{
  "n_layer": 12,
  "d_model": 128,
  "n_experts": 80,
  "experts_per_token": 2,
  "d_expert": 128,
  "d_shared_expert": 0,
  "activation": "tanh_gelu",
  "moe_layers": [0, 1, 2, 3, 4, 5, 6, 7, 8, 9, 10, 11],
  "router_score": "softmax",
  "normalize_top_k": false,
  "routed_scale": 6.32,
  "balance_loss": 0.00139,
  "balance_bias": true,
  "router_z_loss": 0.001,
  "init_std_router": 0.0172,
  "lr_router": 0.00221,
  "n_head": 2,
  "n_kv_head": 2,
  "head_dim": 64,
  "vocab_size": 8192,
  "norm": "layernorm",
  "norm_place": "pre",
  "norm_eps": 1e-05,
  "positions": "rope",
  "rope_base": 10000.0,
  "rope_fraction": 0.5,
  "qk_norm": false,
  "attn_scale": 0.125,
  "tie_embeddings": true,
  "parallel_block": true,
  "init": "normal",
  "init_std_qkv": 0.0362,
  "init_std_o": 0.0,
  "init_std_up": 0.0362,
  "init_std_down": 0.0,
  "optimizer": "soap_variant",
  "lr": 0.00426,
  "beta1": 0.95,
  "beta2": 0.95,
  "weight_decay": 0.043,
  "lr_head": 0.00836,
  "grad_clip": 2.0,
  "warmup_steps": 200,
  "schedule": "cos",
  "final_lr_fraction": 0.0,
  "batch_tokens": 65536,
  "seq_len": 256,
  "doc_mask": true,
  "train_tokens": 361100000,
  "steps": 5510,
  "dataset": "wikipedia_en"
}
Below are experts of layer 2 (counted from 0) of a mixture-of-experts language model. Rows are named router (the router's row for the expert), up (a neuron's input weights, with its number), down (a neuron's output weights, with its number) and show model dimensions 0-127. Each number is 128 + 24 x the weight over its row's rms, rounded and kept within 0 to 255.
After each expert's rows: a language model's description of what the expert responds to; "comes after" lists some tokens at least twice as common just before its tokens as in all text. This comes from a sample of Wikipedia text that the model never trained on. Tokens count by the router's weight.

# expert 9
router [160 108 159 137 114 173 135  46 135 129 127 133 106 138 131 169 137 147 162  97 122 106 172 143 121  96 102  89 125 124 117 143 126 138  90 160 143 102 104 107 139 151 140 107 148 108 130 141 120 134  87 179 143 176 131 141 118 114 129 120 114  93 144 162 155 139 186 127 153 154 105 140  77 181 135 161 126  78 157 122 126 145 128 132 104 128 130 115 127 141 134 152 132  81  95 126 117 112 124 148 131 110 122  83 109 150  99 162 100 142 158 111 120 129 135 109 115 140 132 115 103 119 108 174 113 137 121 116]
up0 [167  93 129 122  86 146 141 127 120 124 140  72 111 124 148 146 100 188 142 127 140 145 134 117 141 106 120 119 124 124  89 154 111 155  86 159 128 129 118  89 109 138 142 119  88  98  99 145 133 106 174  99 135 157 158 174 141 162 158 106 155 198  83 138 138 152 104 132 161 110 126 148 103 132 171 149 151 124 139 145 110 107  99 154 105 117 132 115 143  94 143  93 107 118 142 124 166  99  89 118 129 160 132 103 135 140 126 138  95 100 111 138  93 145 130 123 109 123  93 129 128 116 115 110 134 173 113 154]
down0 [126 103 116 110 169 188 138 123  87 154 146  82 155 157 130 135  89 121 101 130 121 104 121  89 171 135 127 171  84 100 154 136 141  78 168  87 123 136 129 114 155 128 131 100  97 144 153 133 119 150 143 123 138 162  93 125 127 171  77 136 120 110 133 128 166 115 149 150 131 170 103 131 120 134 153 179 118 143 159 124 139 112 124 148 120 103  66 142 142 115 121 131 139 117 183 123 163 110 152 123 110 146 113 105 129 132 133 130 138 144  93 128 109 115 137 146 129  96 111  71 157 123 131 139 120 118 154 123]
Description: Sentence-initial The, This, There, It after a line break or period, and LaTeX backslash commands in math such as \omega, \frac.
comes after: ".", "\n", "\\", " \\", "}", "$"

# expert 62
router [108  91 142 159 156 139 133 117 145 190 159  82 142 130 143 121 166 138 164 101 112 143 184 147  97 120  97  98 151 131 120 128 116 115 129 150 126 129 123 146 108 139 116 103 140 126 115 155 113 102 100 161 157 153 138 131  84 119  83 141 100 117 134 108 138 136 175 129 159 143 122 186 117 180 124 127 165 108 146  94 126 144 151 138 141 138 182 123 145 144 136 147 138 128 104 110  82 101 133 133 137 118 109 136 101 141  99 175 104 105 121  98 111 126 125 113 106 170 125 112 122 161 100 144  67 129 142 131]
up0 [113  91 120 172 117 146 121  94  93 122 104 120 136 145 136 112 155 115 109 105  78 121 145  80 128  50 125 103 168 123 145 111 116  79 143 124 131 127  98 130 144 107 149  74 145  80 122 132 144 133 148 114 154 135 128 151 150 147 126 124  87 144 137 137 176 120 129 127 136 122 114 113 163 128 109 111 124 110  93 111 100 128 144 155 129 155 107 122 124 155  96 113 142 105 126 110 150 120 107 112 171 144 141 147 153  56 103 111 136 131 114 105 125  89 124 118 129 135 145 102 106  82  89 149 116  87 159 153]
down0 [118  80 133 132 171 139 130 152  94 122 135 147 128 132 135  81 110 165  96 126 177  92 107 118 123  81 118 127 122 113 146 153  98 106 110 105 152 140 103 135 125 149 165 157 142 144 105 111 105 159 136 116 108 145 134 129  97 152  94 146 163 167 128 160 126 136 110 111 113 137  90 124 105 105  90 133 151 146 133 160 152 110 143 109 183  96 137 122 144  77 124 119 144 166 119 119 115 100 110 146  90 156 102 151 160 156 164 110 148 136 102 123 112 111 144 130 144 106 130 204 108 116 167 112 149 120 123 152]
Description: Prepositions, comparatives and quantity words before a noun phrase or number: over, between, including, about, than, two, approximately, roughly.
comes after: ",", ".", "s", " such", " more", " well"

# expert 56
router [117 126 128 133 135 150 128 125 165 145 131  97 104 105 109 154 148 154 164 131 172 123 153 149 131  73 117 113 159 129 117 104  92  80 114 159 136 157 101 153 122 146 122 118 148 126 106 113  89 139 100 121 162 134 122 144 104  96 105 130 152 114 133 108 140 138 123 165 176 115 119 119 116 141 158 135 147  72 140 113 149 158 118 125 137 181 160 124 155 153 124 160 117  99  85 137 154 135 128 140 177 110 154  91 107 140  88 168 115  86 120 127 113  93  97 103  99 159 151 126 104 178 111 144 110 130 100 147]
up0 [137 118 131 128 113 128 143 125 129 123 111 138 170 113 144 151 136 118 137 141 122 147 101 152 146 141 134 122  75 167 119 120 125 142 129 165  88 135 110 152 147  89 105  71 142  96 104 106 108 168 164 128 126 108 127 142 115 112 137  92 147 162 156 107 132  96 113 165 119 104 128 101 134 146 105 140 129 156 142  76 125  89 129 109 191 122  90 143 141 144 135 139  93 114 110 138 147  99  97 124 145 122 151  86 107 162 174 115 137 115 172  99 143 100 131 140  99  80 162 155 166 125 136 109 137 168  83 122]
down0 [130 149 116 158 143 133 127 108 130 136 109 144  84 134 138 143 102 169  97 135 103 117 143 132 165 105  86 170 157 115 120 168 160 172 113 136 168 131 134  91 122 120 139 111 117  86 106 131 179 127 165 132  84 120 147 112 115 144 108 150 125 102 158 119 114 135 141 149 124 111 165 132 143 132 133 112 150 122 124 149 162 126 145 172 130 124 138  96  81 122 177 112 153 130 133 137 127 133 120  86 200  82  81 179  92 120 153 101 147 104 132 140 121 134 112 144 106 166 109 135 112 152  99 133 141 152 117 140]
Description: Lone capital letters in abbreviations, codes and acronyms, often after parentheses or quotes: FS1, JSmol, CNN, 1R, GMMTV, Sverigetopp.
comes after: " (", " \"", "\n", "-", "″", "°"

# expert 37
router [129 127 144 146 135 143 107 112 137 115 185  84 132 148 128 174 153 139 144 145 137 130 135 141 125 117 129  92 140 129 107  91 116  85 131 134 128 156 105 144 120 148 124 131 137 123 125 121 135 130 116 133 243 114 142 166 122 140 108 146 185 141 167 122 160 145 135 133 114 128 114 144 125 148 109 140 139 128 113 117 148 139 143 147  89 124 114 109 161 130 126 142 116 123 141 116 115 121 100 120 132  85 176 100 136 146  56 180 114 110 132  85  75 116 132  64 146 133 142 117 126 144 132 127 121 128 116 140]
up1 [120 102 106 129 122 122 145 127  94 137 127 164 137 186 111 159 155 146 148 153 165  81 130 113 140 108 114 136 169 150  87 163 108  95 143 143 112 131 124 153 105 122 136 129 174 180 140 136 154 148  99 120 160 125 119 119 138 130 108  79 171 127 131 118 136 165 190 164 121 147 137 111 119 112 100 103 147 138 118 128 156  93 119 125  98 133 150 139 102 117  93 177 132 136 137 144 157 127  96 137 119 154 147 104 120 106 160 147 140 155 159 133 126 170 132 111 151 177 155 108 136 121 163 105 147  80 135 111]
down1 [ 90 133 129  99  98 143 163 148 109 145 135  86 141 149 101 140 147 112 135 150 152 119  85 113 157 171 160 102 103 120 141  69 142 148 132 131 107 121 183  91 118  69 147 179 155 103 149 132 147 137 135 120 114 109 135 129 133 160 149 115 101 131 153 152 133 110 121 103  92 125  82 134  85 122 104  94 141 125 136 141  66 153 134 120 129 110 148 168 145 119 139  97 133 170 113 150  94 158  98 142 141 160 105 107 103 140 116 113 157 115 126 138 132 147 128 157 146 136  95  99 135 138 154 161 107 126 156 135]
Description: Colons and closing parentheses after field labels in lists and infoboxes, such as Coordinates:, Depot:, Cost:, Dragons:, and season labels before results.
comes after: "s", "3", "4", " Born", " by", "5"

# expert 25
router [113 110 131 150 142 147 102 134 159 161 185 117 110 107 105 145 187 129 156 120 146 122 129 112 102 126  93 132 125 159 102 115 111 120 109 116 145 140  94 161 106 137 118 135 129 116 133 143 128 126 110 118 192 116 144 153 114 129 125 108 184 118 158 106 172 114 182 116 118 133 129 122 132 133 189 115 160  97 145  96 174 129 134 156 158 133 190 103 131  99 138 142 124 127  81 103  99 126 127 151 137 113 133 153 104 155 122 107 119 124 133  85 107  77 112 122 134 164 142 127  89 154  97 151 105 137 121 121]
up0 [113  91 148  77 159 109 108 176 124 113 146 141  80 100 109 127 109 129 124 102 187 170 166 109 113 129 139 185 128 158 160  85 144  74 126 104 137  95 162 113 118 141 121 175 119 124  72 157 110 151 145 150 144 161 121 144 136 121 107 153 119 111 103 147 128 121 147 130 167 110  83 122 141 139 134 132 114 132 138  83 129 114 121 171 126 125 143 126 124  92  98 151 148 140 136 147 128 139 115 145 156 135 114 129 133 136 183 124 114 139 126 138 100 127 100  92 157 134 115 123 111  74 116 104 141 152 136 128]
down0 [ 72 130 116 124 142 119  82 153 119 156 136 107 145 112 107 133 151 144  83 108  51 106 144 114 153 107 135 124 132 116 131 151 123 160 161 101 167 170 141 137 142 134 125 107 147  91 136 108 114 114 116 124 155  85 145 139 125  89 177  98 153 128 106 149 126 151 111 147 147 116 146 118 157 127 156 116 165  71 196 132 125 168 173 113 105 114 116 126 125 139 110 105 158 107 120 100  93 168 159 115 134 114 132 113 148 125 148 133  85 125 131 139 149  97 132 125 140 111 137 101 160 123 140 127 107 151 100 122]
Description: Prepositions right after past-tense verbs or nouns, mostly with, by, for, against, between, as in signed with, joined by, challenged for.
comes after: "ed", "s", "d", "ated", " along", " directed"

# expert 34
router [114 157 158 145 131 128  93  90 124 147 190 115 128 145  95 144 162 133 181 142 144 111 148 121 101  84 102 125 141 142 119 131 107  93 124 161 124 131 115 136 126 150 139  95 193 111 119 133  69 123 130 148 192 122 119 141 130  91 111 188 141 131 155 153 133 131 132 158 121 120 112 142 110 132 174 186 132 113 142 121 148 128 126 146 107 123 138 109 150 156 131 152 108 107 112 121 128 113 118 150 161 132 152 111 109 148  55 124 106  82 134 136 138 130 109 108  99 135 150 118 102 127 123 143  93 139 118 104]
up0 [101 109 115 190 115 159 120 110 129 156 139 144 144 167 103 129 142 106 126 151 106 134 157 101 108 109  69 163 163 131 149 129  89 129 112 143 125  84 131  89 151 100  95 121 159 131 152 142 135 146 140 146 121  90 149 134 129 157 135 122 153 149 157 171  93 129 157 121 135 159  72 116 115 159 175 102 106 135 136 107  92 104 111 122  90 133 119 153 140 140  98 102 144 121 123 148 109 126  93 115 135 116 133 103 102 188 106 138 109 109 105 147 121 142 135 119 137 141 129  88 106 110 151 139 120 101  77  90]
down0 [127 123  98 109 143 123 119 117 112 135 107 129  88  99  99 140 120 151 163 114 161 114 152 136 159 148 118 130 136  90 103 133 155 101 143  79 119 130 163 146 155 119 132 149 106 118 125 142  65 139 112 131 127 134 107  90 101 152 102 147 131  83  70 115 103  81 122 115  80 104 167 124 120  67 106 144 118 119 102 135 142 126 142 143 136 123 126 135  80 110 143 108 118 166 134  95  97 139  81 112 120 175  89 161 155 164 118 124 127  97 118 145 161  98 130 114 139 145 109 119 110 171 125 111 115 125 153 151]
Description: Vowel capital letters I, A, E, O, U starting words after hyphens, parentheses or quotes, as in anti-Iraq, Islamabad, U.S.
comes after: " \"", " (", "-", "/", "O", ":"

# expert 16
router [123 132 140 140 144 138  91 141 110 146 170 128 129  99 131 150 156 173 178 130 165 108 144 113 123  69 118 135 147 153 124 124 111 120  74 159 105 122  79 159  95 159 112 136 145 117 100 120  88 134  92 105 175 128 130 151 112 128  90 148 160 127 144 127 135 130 108 130 159 167 109 123 137 129 168 124 122 101 112  76 169 146 147 146 118 133 127 127 141 131 134 190 107 129 131 131 131 112 131 122 138 120 139  99 111 150 129 151 140  73 175 139 113 147 110  96  99 123 181  97 125 115 139 175 108 126 110 144]
up0 [120 111 141 120 162 155 145 162 126 133 118  83  85 138 121 138 143 156 140 124 124 109 151 114 134 158 132 180 120 125  80 113 139 137 163 128 141  91 111 112 149 112 106  83 112 118 105 147 153 137 160 136 113 160  81 139 177 124 117  94 128 124 139 137 139 130 128 120 164 146  86 125 181 159 123  96 146 103  99 108 152 114 159 147 179 158 140  84 149 109  99 104 110 139 149 147 136 130 139 127  79 133 110 118 113 146 117 144 113 125 120 135  90 102  82 128 155 137  86 120 151 143 169 148 117 168 130 175]
down0 [139 139 132 132 136 145 102 132 162 101 137 109 112  95 113 147 158 139 121 103  89 130 103 111 122 159 195 129 131  82 126 153 115 164 106 124 112  52  93 139 108 168 145 137 119 134 136 131 159 149 175 146 126 156 156 123 164 125 156 150 118 177  98 138 118 172 134 138 102  79 133  95 143 124  96 165 129 135 143 113 119  85 115 107 102 135 148 129 149 136 144  97 134 101 140 111 134 127 138 119 108 138 112 124 121 122 154 113 122  99  70 147 136 139 174 142 152 100 163 152 152 157 129  94 130 155 152 126]
Description: Single capital letters starting names or initials, often foreign or in tables, such as W in Władysław, J in Jüterbog.
comes after: " |", ";", "-", ":", "|", " The"

# expert 12
router [117 171 138 147 126 127 147 147 134 114 134 137 142 146 101 171 151 140 155 124 137 133 139 124 126  45 109 126 113 155 131 108  73  76 126 157 119 135 126 139 137 177 130  96 137 123  90 155 100 127 130 143 193 163 116 142 109 116 105 164 149 122 145 123 122 151 123 125 158 144  80 123 112 134 153 105 171  91 177 116 156 170 127 125  92 124 127 101 150 168 142 135 140 112 130 139 151 128 134 104 129 112 117 121 133 151 107 142 126 100 130 118 108  79 102 101 110 140 128 121 107 168 127 159  69 150 124 135]
up1 [153 102 143 137 109 108 109 110 166 139 159 116 162 120  67 121 150 105 112 186  57 150 116 114 159 100 116 107 176 131 102 149 128 159 164 154  68 112 126 110 120 145 146  92 151 116 156 106 122 120 163 156 106 150 105 135 108 113 125 148  95 111 102 137 140 132 149 115 100 119 120 136 125 107 175 157 125 116 125  99 129 152 119 151 111  96  96 144 104 118 141 149 145 149 117 156 113 147 145 138 142 119 101  98 133 148 100 119 117 125 171 142 120 122 142 135 181 144 116 186 128 102 138 128  99 154 145 130]
down1 [154 171  98 142  84 131 117 100 112 154  47 129 123 108 102 134 143 140 133 125 137 105 105 131 123 128 111 134 111 115  87 149 103 131 117  90 131 144  78 100  87 121 120 151 144 126 169 173 142 138 122 121 118 118 128 131 138 173  60 108 169 152 147 146 141 117 126 108 139 141 144 143 105 150 127 136 138 165 146 147 108 143 126  97 131 143 155  90 133 103 124 173 124 144 112 142 113 141 125 130 130 109 141 155 155 141 159 133 158 140  88 137  91 183 139 107 171 108 101 135 135 163 131  82 133 106 160 134]
Description: Newline tokens ending paragraphs, list items and table rows, often right before section headings like == History == or table lines.
comes after: "\n", ".", "==", " |", ")", " =="

# expert 52
router [119 138 146 167 122 152 115 144 141 121 168 142 152 145 109 149 126 147 144 103 167 124 130 136 139  97 111 118 124 172  94  99  90  80 120 161 105 128 111 151 125 159 124 108 159 125 105 140 107 121 130 125 194 140 147 161  76 127  91 157 189 112 143 115 117 122 115 128 146 119  93 121 112 141 158 109 165  93 136 122 136 153 163 136  99 133 132 107 178 152 157 131 136  99 145 110 179 124 133 121 134 115 139  84 132 131  97 131 132  82 130 112 101 105  92 119  84 128 147 115 120 175 120 169  95 137 135 129]
up7 [136  98 134 113 126 110 129 159 157 140 146 182 155 131  96 131 138 117 128 110 153 171 149 155 120 140 113  95 155  84 164 110 102 175 153 115 109 137  92 137 136 153 130 154 119 113 109  79 142 117 116 118 151 139 128 128 167 161  87 141 114 104 104 115 104 131 119  94  99 129 171 122 126 127 154 104 136 145 109 124 124 139 141 130 143 108 136 132 150 130  84 145 105  65 149 152 149 123 113 126  94  99 195 162 116 154 141 130 141 132 125 152 120 176 100 169  79 172 116 128 135 102 124 135 104 142  98 147]
down7 [118 116 114 128 159 142 148 101 163  88 163 133 134 136 127 113 118 153 131 155 150 203 112 150 113  97 109 137 151 130 171  97 131 157 133 138 118 148 123 125 157 100 134 131 131 144  96 162 120 147 155 160  92 122  95 132 125  85 134 124 136  84 136 104 135 113 135 156 115 180 165  93 143 124 111 117  85 141 106 120 118 163 126 138 165 107 167 137  96 173 103 177 107 112 109 126 117  99 161 125 123 119 144 142 167 106 113  91 119 129 131 137 110 141 135 117 118 130 143 124 165  64 148 160 117 115 174 136]
Description: Standalone space tokens in indented lists, empty table cells, and before numbers or words, as in Season: 2006.
comes after: " |", ",", ";", " June", " July", " November"

# expert 8
router [105 145 159 152 128 132 113 134 135 120 149 120 127 127 106 162 155 158 160 101 171 115 150 136 114  79 100 112 114 156  98 103  93  95 108 157 104 133 104 168 119 155 143  93 152 103 100 127 111 139 130 148 180 155 138 167  97 103  95 165 158 112 140 118 143 144 120 142 141 141  86 127 102 153 155 124 157  96 160 111 157 158 153 148 121 142 143 103 170 157 132 152 122  97 123 142 150 109 148 115 159 112 139 121 117 148  93 141 101  86 137 104  99 112  85 105  95 139 142 104  97 148 113 156  85 151 117 128]
up0 [128 129 145 104 111  99 151  79  76 160 155 119 122  66 104 101 117 151 173 125 143 148 113 156 125 103 108 108 111 132 107 112 128 132 127 117  97 111 134 157  97  92 143 120 165 120 134  87 142 154 162 134  99 142 142 149 147  97 178 132 110  87 119 109 118 148 106 104 133 139  79 121 111 141 125 168 124 146 133 125 114  64 153  99 139 110  96 102 137 122 144 133 141 158 166 150 154 172 143 110 156 100 154 137 105 127  88 125 135 129 143  87 116 115 159 127 108 105 132 128 142 111 119 147 131 137  85  85]
down0 [119 161 152 148 164 162 108 130 134  72 158 141  93 133  98 105 123 116 127 164 101 127 122 138 156 147  97 149 107 132 102  67 133 112  44 106 135  90 156 111 147 118 194 117 138 153 155 159 146 111 148 125 137 146 123 116 128 137  82 105 131 128  99 168  84 121 145 111 122 115 105 143 124  82  98 130 157 132 120 124 149 146 140 142 138 138 126 182 154 139 123 107  93 132 125 139 155 110 114 122 152 168 110 105 132 123 165 104 106 127 148 161 111 123 140 112  97 105 130 124 135 152 116 111 137 165 125 134]
Description: Diffuse mix: accented letters inside Hungarian and other foreign names (Körös), year digits after 19 or 20, and the after of; weak common theme.
comes after: " of", "9", ".", ",", "8", "3"

# expert 32
router [137 135 131 150 143 151 108  82 133 140 117 130 189 124 143 138 144 103 139  61 149 145 150 146 130 114  97 136 138 172 119 135  98 122 109 144 104 136 118 103 104 141 190 111 145 105 139 144  99 149 104 148 135 156 102 137  97 135 132 147 175 125 158  93 127 172 153 136 128 128  91 170  77 135 128 159 118 109 146  88 148 139 123 164 111 145 121 104 154 133 154 146 123 102 120 138 101 128 120 149 144  96 130 140 108 153 107 121 133 144 186  92 112 129 129  88 135 137 175  74 124 134 117 147 103 157 111 154]
up7 [165 147 125 136 119 134 115 138 125 115 144 108 117 160 124 153 131  95 133  75 164 115 129 134 162 115 158 100 144 114  82 161 124  89 111 146 105 128 110  90 143 114 175 136 121 144 103 164  82 156 143 153 106 109 142  83 116 129  92 113 164 154 152 151 127 139 118 127 106 121 128 136 102 141  82 167 155 152 156 155 133 136 111 154 123 118 114 120 109 115  91 139 132 157 115 139 145 143  69 133 152 149 169 151 122 170 163  85 124 175 118 139 124 115 115  95 130  95 125  87 115 129 108 128 138  77 101 111]
down7 [137 104 157 170 145 125 137 163 111 128 134 157 125  83 121 115 144 111  79 145 121  87 130 150 137 128 129 143 134 148 146 123 105 155 123 120 151  97 119 130  95 136  92 139 147  91  87 104 159 144 163 143 120  99 120 123 112 165 136 113 132 125 104 185 149 167 166 137 129 104 135 136 123 174  91  99 104 161 119  66 164 127 138 121 149 171  83 113 116 125 123 125 128  94 160  90 101 115  95 139 131 125 127  94  88 138 110 126 109 110 108 127  99  96  75 157 158 145 134 164 130 119 151 108 140 121 128 149]
Description: Common nouns for things, places and institutions after the or a, often before plural s: work, company, land, house, ship, mine, building.
comes after: " the", " a", " to", " and", " The", " was"

# expert 29
router [114 138 134 159 153 140 110 139 128 143 145 113 104 121 103 162 145 114 168 127 142 112 149 147 129 101 105 114 113 155  87 120 117  88 124 134 120 133  97 148 112 140 154  96 138  97 116 116 133 135 109 155 153 136 121 158 110 109  88 192 119 126 154 108 120 164 161 141 142 140 110 152  84 173 151 138 185 113 175 129 159 151 114 133 111 160 143 128 155 138 166 152 128 116 131 125 148 109 136 109 138  96 121 106 104 144  80 152 125 100 176 100 123  66 118  79 120 136 135 135 123 123 111 172  78 160 111 121]
up0 [122 137 125 137  76 151  99 114 168 121 188 104 130 121  62  88 106  87 153 148 134 132 123 155 150 116 115 105 171 127 132 135 110 149 158 167  90 169 110  86 139 131  99 133 113 103  86 165 128 128 121 120 109 132 124  87 102 144 149 131 163 115 152 134 122 132 107 116 107 157  98 152 151  82 139 165 131 116 126  98 108 123  89 156 116 150 162 140 137 143 134 112 134 121 125  82 112 133 143 139 114 103 124 152 114 149 160 129 142 127 179  82 115 122 141 151 158 142 135 114 134 145 161 163 135 138 145 163]
down0 [ 98 144  72 117 113 105 104 141 113 149 138 133 169 168 150 133 104 157 132 168 122 108 101 124 159 137 118 131 136 121  90 129 115 132 103  89 132 132  97  98 129 113 136 128 155 131 135 132 146 140 130  93 131 103 123  97 146 141 115 174 180 152 159 147 144 130 121 138 108 117  97  96 132 131 122 124 106 111 154 139 120  94 167 145  98 109 125 132 129 152  87 114 115 165 131 158 124 136 152 182  85 117 173 147  94  95 184 135 131 121  67  98 154 162  86 114 103 127 107 104 122 122 129  90 157 142 135 150]
Description: Dashes, hyphens, semicolons, commas and line breaks joining clauses or list items, e.g. em dash asides, No-Limit, scores separated by semicolons.
comes after: "\n", " well", ")", "==", " served", " known"

# expert 47
router [159 129 139 228  86 108 101 117 115 119 156  81 167 125 135 123 156 156 142 143 121 142 155 121 103 130 117  91 120 173 101 113 129 134 135 150 134 163 103 183 102 124 126 135 149  99 123 104 160 147  97 118 173 136 140 172 118  99 115 146 158 155 144 154 121 144 130 133 142 111 102 126 125 130 123 141 114 125  93 132 160 134 181 155 110 147 144 125 142 113 113 154 121 125 121 167 108  98 136 126 143 103 163 137 130 149  86 156 104 120 150  93 113 133 114  94 109 124 117 105 118 140 101 126 126 132  69 103]
up1 [179 142 135 116 150 111  92 175 146 134 114 144 147 162 155 114 134 169 181 115  93 174 141 138 135 108  82 117 136 142 139 119 113 132 102 141 131 112 129 130 126 101 151 115 119 139 113 100 124 137 104 148 116 150 116 123 122  75 149 121 166 109 168 124 174  97 162 138 113 111 133 117 136 133  89 120 100  99  96 120 140 126 133  89 121  70 139 138 119 110 107 136 126 118  74 125 119  73 106 120  96 127 121 142 112 135 118 138 165 116 103 156 136 117 115 108  95 117 118 108  85 196 118 110 126 150 120 173]
down1 [152  96  79 127 157 156 131 141 147 110 129 117  89 111 134 131 106 112 122 163 111 169  80  70 127 129  92 136 158 140  65 155 109 122 104  94 129 143 134 113 131 105 109 170  96 156 133 135 128  91 143 125 150 123 143 151 139 138 100 134 168 157 152 164 164 109 151 117 141 125 139 147 146 150 109 104  94 149 129 113 114 116 118 145 122 138 159 143 164 101 124 127 138 130  97 131 136 143 124  94 125  93 107 128 121 176 116 102 104 117 128 123  94 138 106 190 173 123 135 147 123 149 148  97 131  99 140 189]
Description: Column headers and cell contents in wiki tables and infobox fields, e.g. Year, Length, Result, Genre, colons, bars, chart numbers.
comes after: "|", " |", ":", " Total", " Country", "3"

# expert 63
router [ 99 144 137 137 121 141 123 120 136 136 151 119 153 131 118 145 144 130 164 137 163 127 164 124 112  95  97 106 125 130 116  70 113 131 110 152 129 159 105 162 121 186 132 105 151 124  64 121  90 126  74 121 166 142 129 173  99 111 108 126 139 114 139 124 150 147 137 132 148 116 122 127 122 155 182 161 149  97 128 128 135 143 156 153 131 125 110  91 158 152  99 138 127 103 113 128 154 106 121 134 165  76 135 128 138 142  93 158 102  94 118 108 131 132  62 122  77 144 153 107 105 161 123 158 113 173 129 130]
up1 [159 145 132 114  87 100 102 103  81 105 145 113 152 148 135 119 132 134 124 113 132 129 151 161 132 160  72 136 156 131 114  88 100 153 118 103 107 115  56 139 101 138 139 112 141 112 134 129  93 148 122 117 111 144 155 161 143 175 139 137 124 152 159 161 129  85 130 108  92 149 117 169 139 132  84 124 119 161 110  78 175 117 144 124 137 132 115 135 147 130 122 108  87 137 181 118 112 115 178 124 162 149 123 117 119 119 115 143 155 143 134 162  89 136 149 148 136 121 113 191 127 121 128 127 134 104 137  93]
down1 [107 126 109 136 150 134 130  72 167 125 151 104 117 152 161 153 101 120 107 148 138  90 125  65  93 139 127  96 115 158 167 135  95 120 137 104 159 135  98 157 162  92 102 137 156 174 128 142 163 123 162 109 146 121  95 135  98 128 170 125 120 121 166 162 116 144 137 136 131 148 126 128  90 106 157 130 124 111 130 121 144 134 159 118 162 105 145 147 153 152 148 174 118 158 131  96 132  97 160 140 133 152 153 126  90 124 131 128 109  98 137 113 125 146 156  76 119 114 180 116 147 161 103 145 120 155 138  92]
Description: Single digits inside multi-digit numbers, mostly in tables and lists, such as squad numbers, years like 2008, and scores.
comes after: "1", "2", "9", "3", "4", "5"

# expert 2
router [120 159 125 176  93 168 128  90 135 121 169 111 141 125  93 130 197 139 147 140 156  81 121 127 127 121 134 134 112 170  75 125 100  86 125 151 129 168  94 134 140 139 186 124 148 115  85 148  91 116  99 120 157 123 146 132 124 119 127 133 126 129 153 118 139 177 111 142 113 141  92 173 134 123 142 136 126  99 130 129 145 134 144 175 108 141 170 126 160 143  97 138 130 120 119 129 104 123 146 109 134 120 133 107  77 147 123 169 124 106 166  78 115 146 115 138  97 124 170 118 137 111  92 128 113 153 120 135]
up0 [124 153  96 164 123 152  91 163 109 109 108 118 162 124 124 143 129 111 157 118 155 119 104 138 161 136 123 153  91 116 108 144 129 126 117 121  92 190  92 180 106 133 143 141 115  89 137 153 100 103 123  70 106 140 103 157 136 136 119 123 125 139 120 138 116 190  90 113  86 127 113  77 115 107  94 154 145 126 143 103 151 168 130 152 163 134  82 120 102 110  95 112 109 177 129 121 175  97 132 159 122 112 146 110 102 140 124 124 121 142 145 101 134 128 129 139 126 135 139 148 151 129 142 129  82 131 109 173]
down0 [115 107 132 140 129 120 130  98 127 162 148 102 108 145 103  95 129 139 128 148 121 105  94 134 133 161 124 145 138 112 129 146 126 116 139 164 126  94  95  93 132 102 105 154 139 129 159 121 119  89 152 168 102 113 116 136 118 130 188 101 135 119 131 142 210 122 110 125 167 121 123 146 133 128 130 121  88 122 141 143 151 131 142 144  94  58 135 202 145 103 144 129 119 104 117 158 158 178  86 100 129 150 124 146 151 105 154 128 132 136 126 175 138 124 119 149 111 141 124 101 137 114  80 113 123  74 136 131]
Description: Opening quotes and brackets that start titles or quoted phrases, especially song, album and book titles in lists and tables; also apostrophes, dashes, == headings.
comes after: " |", "\n", "|", ":", ").", " as"

# expert 27
router [129 102 114 163 140 148 114 132 129 100 133  95 131 125 138 156 115 145 146 106 152 112 123 166 129  99 103 114 180 162 140 106 104  94 132 110 116 120 107 107 117 130 151  86 137  95 141 141 121 138 114 107 123 127  95 154 115 107 123 132 147  86 177 103 143 147 121 116 176 137 123 157  76 177 130 178 173 108 131 112 147 181 130 139 113 165 114  86 142 152 130 141 111 114 153 140 113 109 160 162 162 109 141  77  90 152 139 123 143 134 146  93  98 114 145 118 111 127 147 133  92 161 105 181 131 127 150 145]
up7 [102 117 135 157 129 129 105 141 125 147 150  82 139 121 141 101 152  93 153 145  94 138 143 111 127 123 123 110 108 124 140 120 133 115 166  90 126 129 137 105  66 122 117 131  90 118 145 106 124 164 103 147 135 120 170 136  73 154 150 120 117 154 117 108 158  91 121 155 133 142  98 163 112 148  96 127  92 137  91  75 133 132 146 137 119 176 132 113  74 180 150 123  80 146 148 155 147 169 177 109 122 109 113 152 125  95 134 123 137 144 139 140 108 112  82  87  97 152 135 129 135 131  94 135 121  98 123 152]
down7 [162 105 161 101 159 127 117 155 110  87 102 151  67 135 131 129 118 135  76 144 119  91 106 135 153 148  97 149 130 114 137 126 165 116 143 151 138 130 175 131  88 120 136  99 140 122 110 153 118 136 148 153  99 129 142 110 147 127  93 136 122 108 110 152 111 100 108 104 107 122 147 114 131 145 129 153 105 136 152 206 116 156 147 131 166 101 129 126 147 116 120 125 119 137 120  90 106 110  94 150 133 131 123 100 121 110 107 146  73  85 148 120 103 123 160 135 101 130  88 158 105 162 141 117 190 134 172 134]
Description: Common nouns for places, vehicles and buildings, such as station, car, air, post, church, plus word-start pieces like harm in pharmaceutical.
comes after: " the", " a", " p", " and", " on", " The"